Weights of a small mixture-of-experts language model, trained from scratch on English Wikipedia.
Size: width 448, 74.3M parameters.
Training: a variant of Adam for the experts, 339M tokens, 5169 steps.
Below are experts of layer 5 (counted from 0) of a mixture-of-experts language model. Rows are named router (the router's row for the expert), gate (a neuron's input weights, with its number), up (a neuron's input weights, with its number) and show model dimensions 128-191. Each number is 500 + 25 x the weight over its row's rms, rounded and kept within 0 to 999. Numbers have three digits each.
Before each expert's rows: a language model's description of what the expert responds to; "gets" lists some tokens that make up at least twice as much of what it gets as of all text. This comes from a sample of Wikipedia text that the model never trained on. Tokens count by the router's weight.

# expert 59
It responds to: Single-letter first pieces of names and foreign words after a space, often a capital, such as H-oms, G-ernsbach, p-hepha.
gets: " H", " G", " P", " K", " L", " S"
router:479564554512473542499552472475499507484537494495505524524503485518487482508516508514497492493491518476481511491518518467522466517481486474522515487499486484503488489496476466503513498518453494
gate0:475482473536485490492496463489507464517519452482484493501539505506514469538498536438487522477494506499429491530506520504473526492484478509514497490521500464537525486525482499558486495448514539
up0:562496516533471540515477514529512517488498476483511501477532499532475484477491530494497453488497488507496543467485511509472521461487461519459497513482482499480532506453506480477452540436526494
gate1:497452534536525542536473490535485527514507530510516465525533535493506495509485470456504517526486519487501517532476480511484543502486511521444541473545526529526526526496469528503516527512576504
up1:522533474485509500462535444483515478489477486512524528505483499531501497498517542526466484492515489541453538494481487507535464501522445459545508502481471479457518500461509475503483502469477525
gate2:488487448492492510460517496481494488475513487508487517510504528489539442516478542536480560482489508544476495549501500497468511474488556532523526465508459501516517521529496516556513512451495510
up2:539487520561514532494537470493499551513473475548541499469494510495490530486508517493477503486530492524531429449500488490492480448467526528483503537513491477554502436476502490505492496470515549
gate3:512517486532500536515456488489495481480498547484529489471494526482488484463523474520497507487503487509540488492471447541492449506464477502490522489473506463537594565483543516496513509473525453
up3:490520485533512528515459470506487501508494532474467505485467530511520491476490491514467496513536494546535507488473456517505488512470489517495489491485487469518550499479505519484510518504508503
gate4:524505516541522531557450552556479523484477483499546523501512542488467519507487482480516487456498458467518501477458518508498528482494535559482496486532458503529489495495488543480521531468521539
up4:492506512452498503518523468453449475534494525463488533539465501511517467503496504475434481479472488506473497512500466488531528550468509468551531478460461491479512491494493480552502458492504506
gate5:469482542495476554469479547515524550488508485507480513473507502509490467493512520497483481493475535491517459533457497533498470457464469484468484519472533520490571481544446496510512501476519520
up5:498489540475475551507475511508494510451485470528508528543491498506474481471520527498514513490487497449502479516485476548519504512493515491472510487461481471467532482510442501494561489486509498
gate6:490483524484516504524498502513460497515541529488525423491455486499483451473549488474512512501429501476471495527518515516479462516482493487502530489456517498512508479482519515515557470478496514
up6:503488475495469516478472510502556508517446477499498526495515516484523511490537543510508500511510486512550501518451461522511503500523528512520461453538496517522498542483524471530484532509507523
gate7:521476486535504499493510516494496504536459485505498521517535493513565515499471512514454552516496514552514457506482492522474497503501523526532480488548526485536475444485504514506514502490483463
up7:532465492517514507527456548532483510533501503510523537497508470512497492511525493510570522496474512505489496527488501493499491532467551505534507519578519500515491525479521505469516529490501514
gate8:503493476518552519510495477486465453514525494483460494516513502458501435521495525538526488507495499520514546503482489520493479536516492508526502454497512515511525539525487538509531514490510462
up8:499480478537526505488487439510510494511524484485486456537499492493529453504491499526504516504512505508476508550491481482519455494496497511482521470498481503493539502530492538529481470547526475
gate9:453497493500493506494505536515467499515544487477516482485497529539578480515520484534506526521512515488528518529471493521502515506475556503503505533493538528490467541526474509511556510513521519
up9:518516485523516485521495434516543497532520484486526487516487494561512565488483534533497483514499512526467500471450506510472502491485477496457479523501479530456515473524494496510504541503537483
gate10:490505507477499498474491504515464474549502499526497522507522514512515503526555541506473456486493507471523452495474525494526488509508563506472535515507456516485529507457503501485508504497552552
up10:539464430498509491481479529554494479515501466478514518481517554516531499472491523547545479493528504482501482502490524486501483479496454501488495486491503478523519531550502505467516517488519578
gate11:488499464494499554485469498515523533490553535523538499496515512525455472535464519490477516464471503490520529527533473511506477502532498506525528481513493508514531533489512489497500489516517515
up11:467449516472472527542466520543519533495526479489495514476464521540477469497458492493545528475514490497504471501546471478559482463534512500489495484520508536539509515538505488478526471533493529
gate12:489485542494449504510467505487544475479478479503547533489468505540509521485503516528481497508524506463496506530481478486542509492536491555494579517504462499497501498516486517481539533484532492
up12:517494474531515479510511490519512489483515505485489462518536536519476439485513492512515500495486459523486507468488544520492515487509473499475444496505503520505503482491494504517475513488506505
gate13:489529471505521520488505496478481498519518487488523492522458491490508483537522530521513507490499490482516507488473489486522505525469503455548461528488555479505471453510501477497513458503487459
up13:504499522536511458535473505542552536511537499490487505508481485493514471480484548490531449519512510477502479510465509526503478498520498496475498470501452504511533499462485501515463549513560536
gate14:471512502491498480466484499514523514529507481531517524534512517521488550505493487514514508514538482489464508528436482519489526490558520444510498478527506515484461480506506494474500485523501530
up14:494526486541459515479496524523512531507489520546476492548493521498516514481487501481481489519487505469520523501468505548494497487466533571507487496523481519516462481461502491497517533448494512
gate15:491511470518514476465529496526487517486533497500510543508513546517473478503491507491458490462460464548483515495523506493427521492493524519490567502469472507503502512526506508520505554514501500
up15:518513479539512515482538479524487496550510497470502527517501541511524500489464501522513513482491485492579515478488499494452520484509524453493530518521505528527512545497518470485499493486519543
gate16:457518532478504528544505479478485475539494467460538496480521485491537504500474463475544484487496522482550478509539519498508501498515465460463511505505533485533530457546503515499465489565506509
up16:546508470476567475524520462517488546504489497475432464479442543497521524474536501510514477512481512486435494480544493529532518493484494514488449485480511493535504479509534475516489485499492502
gate17:485510463449474476500439530504540502472534505524475542450543484548471509500496519527510500488468500524496501515488480460496493440510427542497503461558479505496464546529471547541498555497494443
up17:512522515503515547480518428498485486538458511451501488537518472480509524491530487496478462466535532476507522449512515494482506529492507403487520538472526512433539500476531455496460496489477555
gate18:491567473508506485487517476498507472509514507513526500526495486476532562525498494486474520490474525485472502517509461487487525498529504468509527476518489505509508483531506504512499474518478478
up18:477530525473508456516502505485538491520468532516504503515485498539500487545489504484491484485489506501479511553470503507544491474531477544473492478487457486485488444489451497500480514491477469
gate19:485476518493487488539457500480511516512507533482483459468487509486524503525533467512513489511531492461509473530509492494526490485456478508485502481466530504584496492499503484458477550527494517
up19:508503496503508486487521467453475484522471512443518471506505506500548480508522486539537435505531494480509490528513521498505469487474506484504488477489544518555487507492504485511532496483518523
gate20:488503510509468511478503498502520503471462510466513545490496520475480527487531541492504504492577492515484473482493497535500507518493482502494477491490517486450490462488485513461491481488476488
up20:515484515495475474473511522510511516519557486490528484541467487530497469533515505492500476496483511515492465476468516492494535515513536455497496497510508543495495479509450513531502452517533512
gate21:496484519465535526513506515470507533486549461523555514505504498504512496467481524482461475546472495496519486505491508496447514447467527479512499510490523521503500475516492530484496542480471525
up21:482543479466471485525485496492521504477511493489492445458471482489504490477462490510501480515483492482537524521506513503519551466513486491480448519484503513550496517482528523471495569474501502
gate22:499500496514494494437523480414505475511495491523508487479497531497501473510478517514491546535516463487499536514503524488522529478494501464501474474480510495476526466505522508518494485515512485
up22:486502520500489491484534485525506544509502485465494556510506483503456530516449502453486536472470513501478478465459519490464470512540555490523466462526504490510530479486497506532500454508496489
gate23:547474480526516527539496451507537537506489495486549463454540496508466568444484505515470484522493487463464495458504520488485523481483470482529469545494491496549490491487523484486494508484504517
up23:510508511494498514502510478471484479543476510484526431493521481519489498544491521530512512484489509501518521505467484483481497471526527486499462496474485514488506489456479517505544460498467478

# expert 37
It responds to: Dashes, colons and line breaks in infobox-style lists of taxonomy or place facts, such as - Genus:, - Time zone:, == headings.
gets: "-", "\n", ":", " (", " •", "–"
router:497502489465501525490503529528533525510481516467469499487489496522491504491466476508489504509509513487472509547507549524500517481482495493481502441484553537527532490531501471536495526523451475
gate0:487505488553479503505490500548499508475448524473533485533500542529520504502506513478478477520456552474491535484511490485520507499495464534468519510561462485488490469506479498496468484460508495
up0:463513522479470496480547498464496527499511468483485483479499490482516514478509481493528453507523499509497497491492459543511466484513487506466481511434547484500498508489507487487533489516501506
gate1:514505506505507492548555525515515497527478498536539485508467494529509516505502528545558525486520498488514489516481466516504538571528462526542468468517507484485492455493536501487513532494510486
up1:460484521516520488478456493500456490495523551467483520462544556452523519493511483498480440504508509494493471514509500487504516483481505519489498561478513544505496524486492511511487480484507515
gate2:521514508477494458534476498475494484507496505506538484501517462512497451534517462485541467506489511495545534530554514488557515452497476480539449456468511505480484467491498523495484464505481543
up2:531511506499502516509504512504499537488473457500464471495526494506490494472520506507474471495472448527475540477489465518495506493494444481468494543482494463494507505515498537516478451503525518
gate3:506537513479518507520488531490481523521464482499498490522470475503497467452500531499510519442481489487534488522478525524507519502449503462499498465510518474477466506497472484471518518515486542
up3:503541519503495490500536482491501485520491435489529503527503496492461510528478510490470492521509503453508505494467524504480540479461520499472511509552495464480546480510507512519475467481517502
gate4:503541477486488534504518491513523510477545491487508458470484471496480481466478508460512558493474496485461465515489527545506484507485487448511497507464497498506445493502487515507529455499479494
up4:452496481512514522503520541514489494464535507498471503480512514465457463494514483472436501518533480505502490518533466472487511505484485529460551483475510444473531499447478523506509486504522504
gate5:485485526523504480494514489474473476556483457537452480509475475553497499518497527503503482518496564501483529493429501525493489469469511505525422496507533467510435476513510492535460460526505487
up5:551505488499512533507473497529508485502510569493491513493529470497551488547518494530505489486494493461493484485508482512497524481480515518479536482451538554527508524473524519474511479494512497
gate6:524494540488498489469520500504471513533536508507537501477488501504526474502546433499508470532507503509518502495495453487486535441487445493600537506468476492487542488513485508526499519451491554
up6:533484493543541522533563525455463496505467496505469517501522487521458506513485517497487513490547465504521472487490513468494466514511525506520468504506498530482547478479526494486505487498479512
gate7:508558486492499498456514504504510520486456518500480490501471454553480508509520499523504503445546474480477508532518505495524486549485544460441543512477537535499501520487518457520510503525484495
up7:499548533507468491485447493566491503487502529507496499496507542469513514532521538466489582527474564499547534492501504533502512521508538532445484513498505487487478467496439491476497538485525450
gate8:503584491507503505542499505531497494460494519514496556514502529560483500485483513566520478536489539537513510491451539492475504517478445503481493500477504539522504538461477483495486526531490507
up8:501538476481515496493523519512513494469494516497451516528496518475485508503462546539477481513489501497520496475462524465461530458495510480445492503538525545548480553482533474493504534515488515
gate9:514531483510487506532537475468514514553481459483497493458460477445541517496521498448490525519502510481542519504471500470450482483497506487495499483527476512442480482511589482496483534509510497
up9:486505506477520496486506494487496519504532530514482491471486466506485488501500505535539524541512503509471500522526523479501488533468517536517458504520526495505463496417478454497480483496509496
gate10:549514499508508461522482475440513517507465504509471517550490484505519543493501505515524485482504490521512510525511483501510502495446533493457472479489509538469504526491516492450477500496516531
up10:531467464494512512499505517517492493484529515552483475510524502496484500461505468511505515533510464507508493518487492499469463498504456451489526541474500544515513487472491522528531526489491488
gate11:489520499511514511509501505488494480490457514526508514501496471477482520492490492515521525480511523488522521497467509542520483506508519511533570487478493508496479505520534557478550488480512509
up11:532519509491496518502486527452535484526474511489476479487507455507544510511477492458469509506481558481490500521496512518497490488505490456529522489476507511520535476533486501511498510517471476
gate12:502429537498509504504522444430502489536530523500498461510474491522521473502461511468480463477553486526520474493473484476488522513522502481540475512501504549534533506502497519522461511490505568
up12:445463523494478506480489479462525495512514500468484530506476515504521469524468491450473488488507492468491534517463556490487488485515547442461502518488535498452490475470501488547540510500439490
gate13:508528492483472518514485520542502524508456580473527493516485466540512503531505496517542489508491522545500507498518478514488488546499498485524503574479502536456523480499518514495497469508454535
up13:491492507510494477489491518464508488522504474536442534493485520467444475513480514516490509486514474467512512492528528474518510512508489489500472497525511454495491493468484486522494514469545511
gate14:510524478542476482487572463508499511500529503532499496491483503458508466486496512491501519486494488479499509518448512465432505491492484479549471552566488471531538548507521504525556478467532522
up14:534500483450521471498450504521492507522478480500520487515490512500484532466484496480501458526512517504482493473495514523461528476524496514467451471503471530501515464477516487477424554512490481
gate15:482538510526500496544521532490524471461504487479526523462539494476525513516496481549483471516517511502502497462489521478508508484512529520515500476504515517455478423539474511505518547527464535
up15:515524493540517490530507490510446509556483501547460476525470507489484490531524477453478492510481499454520527531481499484499490515493482523512492498483504494534524535483578462474523502491513471
gate16:536487500486509510504481471527493500505500548495509496503541530475542537538510491507492498535475484516483468491499525469510496517480510499507464518512467524453523554525517521531533516509516507
up16:520479513488517490471543513472492502497483475519522475516443505487501496505513511523511533470498518500512521501486472524518471462522456474528500537533506490550487497487463492503477523452469480
gate17:506526510501515508486497485468451475509499484480519477545503519509505463509518516479523525490531493499451523492472512504512507528498527469542493481511496524462464503503516487487484472516487520
up17:491504493514499491461490549528492561468442469453495483507511494534502537498508458506516487487485519515546532492503520465538491475531535531458518515493479509500541500494493496488448516492509469
gate18:469474451492498486494504494472509498515530512534490518517493507528466471488531467527463478470506490502515500516492473504480473485528462463510541522470496495497487507517506495525456562483493526
up18:482568506498496491546541517504496519535523452523464498532522506506422460506517490505511487467504516501505533483489496483492505500496542523538487495518516513501499451539546504510505500493472486
gate19:524469526517498466512491528504519501455492505495491526508484521470425521547500478532490521507575538500471560510472494515535490501539516515501497479527464504477517485510449506478541524524498513
up19:476515549500501496503493531489499554501442474545515516493498500520489538513499476494495528489502496469541509492471504507486503481516494513485531515491491533467519489458486471495494465486484481
gate20:465469522477513510492484496500484465465483500471501449479497545469539501469510466490467501461507520512473503521485460499520486511509513504507511479465487527496501536503535507486507471500488486
up20:460508482487498488490492502482515505531510500496518502491513445456524544531509557516485546481473488485483458511495511486469515483495542499463458544492505513494474484508521457500504477520509502
gate21:544508531505507504487516518497487489475505460568473480486495526517521499501536480486467516429521450484495524497475482523460501504514477496434511501527500518478504486505514475510503490459521505
up21:481495500519495556514487509529496477509466489460540455469502460522526526489526482515524495535514546497510459514478519529518508522464504488526470533515504507522520474484492495469475523548487508
gate22:479478494512512479496523517505514475473487506483489447483543505502491496496494485489490510458501434504517472499573492503515541549497540523479459466508478518505439511534541457509472525534516514
up22:502498500468505485585483507535526508486497474472491443497513491493534511440488516455549473515493468506497490505526507548495531526516491542493465483486478520507471479538535492496464502506494478
gate23:518463528482526498459561536460492476477513459497453557477504509504493513528484482481487494511486499478533520520477484469511528509501554514480497460533503511493508463495509517491534510511473471
up23:519488513496509471538533496522510497512461504469516493515534521498474482483492492481494484460481503495554579474494528502509516472490520489471465501441491487468512500515471481521516508514520471

# expert 2
It responds to: Closing parentheses after dates or years, table pipes and line breaks ending rows, plus digits in statistics, e.g. died 1972), 4:37 |.
gets: ")", "″", " |", "%", "′", "6"
router:494518513494496538506514466479523506488517518528513504497500524467537499495501443477482514536452543465479487550500514522443467513449472511505521500486512467514495521521504472522528499479524507
gate0:552501508480494512493524540522509527458448506541442460502457490481512539506468484560512491557483505492481516482544479504500496514449502567476446484495433491524527509506503505493514491519476466
up0:552509508488501571495519515505504501500505467513511490488498506498537525481449470540500510511494509509489525470485492496456501517438504524444484476503497447529512490518525465525531465500450497
gate1:506541516532480472514488483504508507474523506480521500479506530502508464522494504508458512538473527468504495547504524512525494506499496491511515496469539542522500469494514474468495502530488456
up1:541518486487471502494503478540461499518514498496510455529532501464485492519481550533518477495485536472528525492491444487478440491531491494475457533506455542484452478508527524531530531505512489
gate2:455487493566488517483509485525510493527441516457482486489521487498496517486521485552489523494470488470472532495479517515502497519526490482500510498509530479529537456452498487485467483513485471
up2:489526514486491528494525516528489503548538506510490526541497470506495471498547498502509480495475497501457512498510508511492523543500523468493515473494498488518491481467497491487467460471467501
gate3:487478509500468485510554545499532490478520516548471507508506505455518498526538514487517514478506507489502519508510515496484493531543503559478520502520452508505498522477499471467502491472518508
up3:507520525521503523456503506525498493496535494540500466539476538496506497487549507495476474562512486528471505501531524513524465532511496465558478510531463498506525494493524506493493517497488527
gate4:449463526530529522478503510481519545460488504499467450531499475520473420449491486524486501496467491442474546505539485528529488508492489500506492452523459468530446451508499502512514542528495456
up4:521551480489507507522525537524497483484481488500489547488469513482539520513550551502496567522478524531515488524484483482514488509501490513477494506511546525522544506506485508499533463512491474
gate5:545480469529496500509505495521485461462503467519486473531497494538520481486489477500526513498494551550483532448466526496497493540475486502510490504515495481491516469509536486503474477513520511
up5:490517535501541510453512518468486523515523526502453528499549491472489433562566439507523553503512502499485492528525512492512522471509508506538512528503513491524501558472451478523485516493507506
gate6:454518495498496493504508469520508475501513457546500508479487553508484491485514524477522515522508485481485529531532543497508513491443547489479502504509468532485473488513513477507466512491474549
up6:507472461554552486472489525525483521512471496447506482527478502501496530481506510546432503461465468528513550488481470503451456491522498510507496457515534486503511471465483544490498511519538455
gate7:546489463517493488516519498497489494490473434565559490487499500560489538537543493490492519509540488508509533500502466481508531482545481533487539469546460528467516475519496528474465499509487498
up7:533516535487526468523528526500490499542497487493528471467477532492547472512544511463491494513449503517501554517515492489505539491536484530494516460481548491507484478517516523482446499518546475
gate8:487506499506524510492491541453491471532491504527524539532478543452478495522552509532492512464484527517546513491486543507490465527484511486475529486475508509491493502508493529481510490525523490
up8:509461510506561528496522511488493492548493469519507517530496550442492468513512498507464525492476543512536532494449481477468485497512480494514490469453494465494509519544511538485509492484496478
gate9:496496479482495516446526439508485518485518523484561523475524519525517489549503507491470493480498517504494483507527419469507498503472487497528499481481465530479481497523514519511509515567509503
up9:480486486511503497531477548481509495507485476486485488521489465495515519468479462520497512502498497506539462514445517488470527521511472500470502529499522514520531515519491520473469488499457551
gate10:487511491541454512463513474536513522501497503519481443506507514512471500468475527507504503528518465464490547471524469501502512509498504525537481512461484510515453431487508517508512513545510507
up10:521505506514515495497483540503486513488489488484485510511508502510490470466506499502494537468459475485515468513480522479522481467538515473518499493504527496490499517483530447472465521437502468
gate11:448463504470524512486487456478513515460467486500512468458520500451500521519483512476488471490481501529501504513478487527510530477533520476530523517476524487547467483496516467505502502517486482
up11:505527485487547490519493510424480489493526453445523465471470523496499468569503510466501505526497489497456440482500546498551520505487498460532514494497514495525500483522491486505490493524503523
gate12:502496526466507506512508464483509453477533498506510509490495486506530478487510488490532497439536494476490471508450485481470522471494477483508539501493512508530520494538491477486487547486533526
up12:534482503522508504483501538478474487472510510522504490506479550553522488503543521502478475489544496491472500453488514522484525452509499489443499468466508459475460483503472490457502527516547486
gate13:514526503492502497477507502484516491506532503505502516515540496509471519490486445521528495474527534497482488510536496518468494486488511514495449465470501498475483543451513503523530480520515520
up13:477512449485495478499513448482456514489486521463482473478465509515498555488519532483486552521460492478483518535525564503504503497483514480490521508505510498537517479571536509479506502511489507
gate14:485470521534507506493488519444542464485500517483499488514552513511484497487496445515506494477454494499535484468462516493494449487519479455503459516558526502535492493510522528475487505487525432
up14:479481539525508484493499482443526494490532500532502494502547496525532502488489473542495528476490509465547458502487516488484479527534476497514475510495532513494493473509506502482485502496501457
gate15:526520507477498486483470478448511533497495540506545496494479537501497591515483516541500516514523511476512517490480527499539513521476496517512492465477496499502487492495508508477504518495507484
up15:511500476451554493547527499463469475496503527494474490514462447484541502495478462463493515544500516553491459487479515514507502481506493455509505485545483487467505498525478511530520487507457544
gate16:507412512482453549505503523503537475488491513551501495511450469525482455470514467503530472527488501482525501522524482520506493535516531433507495495518495488482488485485510505487471463451503496
up16:539503518527491497522486477504488548543485465541466502507484494533477518496493573494484497485475474465505479457470498470497501467494478503497496494531457486520488474523496540522499544498493497
gate17:534470518517519480530541524505502504530470480463470491500510519490517490497501501495505492467507502481516542538508476471480517493529528476512426471497465484454496518534487528554489500487519503
up17:499519495498500510505486483508485511459528520518490517510511489495496502442473489508498449493519505490498474488506464546507498507472481457492538533501504561538496551473529480491508508518502525
gate18:503508504474489497483524547547473489483470521470529495465476538467516488480527543520501531510512508478501478489454555537454529523496540452502507518522491504495490531470577477485506482476487468
up18:511480512477463509489490506556507483476484499474524519483458500483528457484562505493510519506515516443455475528457462565489483512521520496500520544503450489486487512477516477502513478490506502
gate19:504467500475518518516494455528520449500487532528514499583528491533518493504520519462459513475491513469536510478479477479482511537520484466528518497505492518500517424546502514496500515504494465
up19:496501501516498514515514537466497494503504514575512479517485499523488491510466491497551502491505511518581492510550504449526534514508511462531499528514488501500487489519463553464510521502500486
gate20:506484501448463484445539498490500560537487464506526488490512486502542524487473507492468464485557512514536484513493513503475525503500507473497456525511528500455472511512495522500539533539476477
up20:465494518496457474464520461495512512531514502499532493490474500474488527476467506502497480483488488470452477564520497518499508534526526480482501517527529452498447481486514496499523488534507487
gate21:511508536500489500510518511469535467480491494519488524542526488467513511511490488495489485465533490576483522471495503517538491533508551518524469511543500520481517469492511531495526534548484528
up21:481529446532490509498505515476484535540494515477523461497443495540513531452475516504506510501516490480508507497496534498490479480460465467524481480462509494537524475523524515500473527512532529
gate22:518544480496504528502514531527471518538525516482431461498513462463499512475486485496502470516470493497522490465507516495523544481528500475479484518502484528498506517495453484512515505460497533
up22:477494470511498451524493469488504495483485495514524534509496495517505506526488539504480504512504486513492529499480549510486541538502510496495503453504537502477474486470538508466492449523465449
gate23:492516490558492502462497494532493550552505496494534521493502511498502463497504494525522521472492487540525466499499511488491468507476518508534484516503471499542534483495525577496474511501485539
up23:473512477501482481461475497508517513491472542474493489491516515514515525480461524511454506454489491519492493491505511515513470522469472505494504493483514477535500424489541513503486495550500515

# expert 16
It responds to: Opening parentheses and line breaks in article leads after a title or short description, e.g. (born, (/ pronunciations, "is a commune".
gets: " (", "\n", " =", " station", ")", " List"
router:512534476525520477490529490521527538510480499490498444493498531502480486471486469505534476495535477447522530469529515505484516527489470516515523487514511499504535516474519475530501507505495459
gate0:533510518445465509510490496484506528493473493487467475508534538495527528489498442497495515516532539493515514515440536500495526506516518482536515473518505503538481480577463509446475506522491532
up0:506504478486486505463425466512443512527497510471542514504488486493490478494454506475521488492475550512501489466503485553545513461490484499493510519486494487448550488494466481489510510481475483
gate1:496538509460488500496511470489515498521512513492525495469464539496563527513496486506520522524510501456513520468468538500486514470515505486470490474461506477482481450524511490512520495497495498
up1:512532504491498511462512553498539446501518478473445479490516501521476506504544443521470479497494461495504508486508513479493473508500490496498506512473508510534522553473535500441491474470493497
gate2:483486475535537491464453515527524530476524482475474493498510480520498483496516489513484487544480469546501482481479487432501517508485469536492479545491494524528488467496527505490493521492513539
up2:477556511461501533506526474502502485474511534484520528544496511482526516504549457505522531465481490500487466518503518536492453462536511464514532532506494490489492481547478511478476493497480484
gate3:448498501501474510531467541461490517555516493529468499506496522487477548478468548469493505501502504531509493519493509504502505545517514471526506513495467507515484509519514494490500494523486516
up3:502547496524459514442486495550495465478516539517505510494501476492463514514514487498514474455451496543477511500489524499511503514553485510527495507443498526533516498505514490497478525493480519
gate4:501483544486489471537474526507452471483500450545513454503534467481509449493522542491539531529483494529501505525509529524463484476551499520505491516501484462494518515551464485503478474448579533
up4:516514491513509518473521501560524482506496494525467516534512526477519460495515528456505506482533520440519509481462520503531492474509464530500491534513474497516505500531486520519483496479498446
gate5:485504488514501502491521535466467488520515496486488479518456450494500486529489504512538473468540528531509482510523498497492492506488484548511523513492499477489487458479544521509482492501526494
up5:509547528479459515478493504507514499471522508504510528516492499481513466521509481510514497501537479491518473485473535539451498505514538504494521506515504518479496489466541514503502477461455506
gate6:469480532504519442502497510528466464461467491514499502533519519475488491503499497456531514495534481497551522455495478453466498497518524501537478477513501493547459442521501498498497511507505472
up6:494501513490490500492498491493467471484506513506504510461494517504518476478467502482488502485520486505513519526484487505514471491472495472527463472483454565527529487484561497483479513518466506
gate7:499513508444561473479477504503457486452489482487523528459539518512577482516497481504506530517540454490500466472461509524505504488540471484524493460488493492506496506556493448515544474532451487
up7:512467465541523476491490486443454474495526464537490473465516463449483501556539498537482524535522477506479524505522489541449512549477480501522494508487495474502534487508487502478489502474522493
gate8:494479519494528496473489553518494537519521529491522508469463509511477518497497490471509547500516530470478488522489476454489464499507530471529474465472512472529514509526526503487478521442496493
up8:487472518481471500520509479499489517492511458506510489456490477455541504481491504495489528516460469476500506488508507517476492508460449510502465509544515524495488514558508498542549539520497565
gate9:490507530466514493555501487476504494445489509477471478504485517518487506435519504496536508538520488472492490524543506551467466463456485488518484550469523493545482517530551509486522492505471470
up9:551480484491517503552472501509510527472473500478519492503492499487486540507509501461505511514466469501466493478544528470570495493508475516475508506503496539513541462460493495540450473484500516
gate10:536505509511488487545471528489469498531517501462453493542488475499494506488510528490497460523503467496491452503494540496548521511506533495540496561457504503525466499497500523518490465466505514
up10:544536489472514501480582513484499528512482509520488509460494492522461516499500510477518522504486516527486485486480488484504474469498503471477505482528498504520527515554493470491518503480545495
gate11:468542511528497504476522522513522479504534501483476493492546516459494491484472500489489460516505524493486518523506511493463503525517534528509489481503488499501473534499531527500516515501534462
up11:476507486505506485477512459507516505568528577551520534480488516523544495489474545459483474472544505487526489478493498498511534542446489497520482486452466492515484492516496536480468538553506504
gate12:464512508485474561452461452477512482489490488460486507489520555518520474467494476488489505457505550493473501530468495543530513492488520504550488491527503481515479506528504485511534499511463493
up12:551487494514495520502492525507477502488532506506510490546507515473459494491493493483475527474454492500522528525523484487456468456494496536493544511530476490485507476467518494509464482473490497
gate13:474492499522501534488516502528483502497520511535505576521524540509487535531483505468490510483518475486497530523484484478511526488540486515507508507467532513478479508496523514520517486480494546
up13:493483468511489515508524563515456530529541509528487526495495475527500477525494540504463516499487478492535564502499494478488534522524475474469504478531516550458528529484474507532464536495500508
gate14:500485511486526504491451482472485514545552497521544471523512531516533523469507470481505477551494522479469493539530497530541495510503523476512457518490482502510462487538480511510498512484521473
up14:496540504467477439484499504486480472486490487512484542524506525533504466518509536476494499491521499524550513520487525482467512472507493489499506526513484492495514503458523450501460531477474482
gate15:501475520507528487491470541489584490510511532492529549436505512506496520487519477494510528504528456525468464529516508510522550467479485529515482528519512554503477534534450493490517494526496499
up15:503480492502517507521484517484512512497508518479536487491483491503477480500518526512542548523537431479554478511527495481487519485500526498485494506532513513492460540506457519518464494496566531
gate16:499494517515486493495485516481526496542477501515481476515497497547496479508532514486464472508483517484484489489472531462443478519529468521505491472511471499498495487493539474488514511484461488
up16:598504461519519545497510486544476502474513500552467542542471538490497459515477509502438527463547487531520532482494488479492455486524481488546527494502433500481558540537480476534520521555471502
gate17:526482502478499507526523487475476464491478465510515489473507469494468481522505477503496517454497518514505483514500487493500466496543466518508531518471519469502470509496498483514484467467530514
up17:480529525520499498499478526487476495534480487529482548486513505534491455534510486473478464429482514490524475513485497505474500477512520508510532514460507502508476528499473464492520503500489482
gate18:459482474513490478511510537492473493522504461504484479460484488484502476502507518508474463522488537489482517513499506504503503499498494529450462466477484496546470526462478492542497486419468507
up18:509470485517506512512491521484508511565484479513492497494504503495537507457506504490517459489470523524503513424465494523485490476491496509446478501520523515518470463486529488466487467480502550
gate19:461472554513487476501517511497508479469475502441491479451488517472530553458479478535485547490472543519506480470518542552538502485492541488480499468461511478491516509507485495501512507460493511
up19:513496487526486473532483529528462497515505546486500474482451515496530531466518524486544487496493519518511551485495446529503475493483472445516490490473497539480488480488464500493491511465483524
gate20:496494489473500533491497521515540523518502488496546531494523458532500514516499481527512525526480471484513465507463494510504511475475494500523493489508501522464482529560497533470526489532474478
up20:533504480513477516479512527494515521499477457531506535507513498524496483510501514488509495501487467469509466504478521499484514502494506542517494505545482501462513481479441469511480549489465522
gate21:529543493490485519507508501518482499498484510495508489532465491517470473492499514540482507482486448478532508472479523554473507522505436462525530459446502480480530507485526509469470515513511504
up21:461484482538535460490523469502497496494491459510520516473488525491540489516470507522512506553481506489458481498515497486489507499467527530521492512526511485523445518520515476516507456488493514
gate22:474505499486514517513487479473510509519543522514495507484522463450497534482527519423546502500440496547495510565524453455494507470512509473518473531523503529508501525532487550507530472453471524
up22:515509510501491486469499468524483489501512502520499484481472471498489542509453483463455464446496546517523566459506502486482486516499551471500497471519523507534532505501504471485471499485480489
gate23:504491484571505539511559537544447504503500499524503520505477470483478511489469505525530536506454522505516521506519511454496503493523498531466538464516462485480532520474528475470523454490567470
up23:490506517524495496495479516532508486490491507508454499508540506532519460514552489520505500496519481459508449534466534479509511492475503479478535475505479499530480499504553494476497472481508505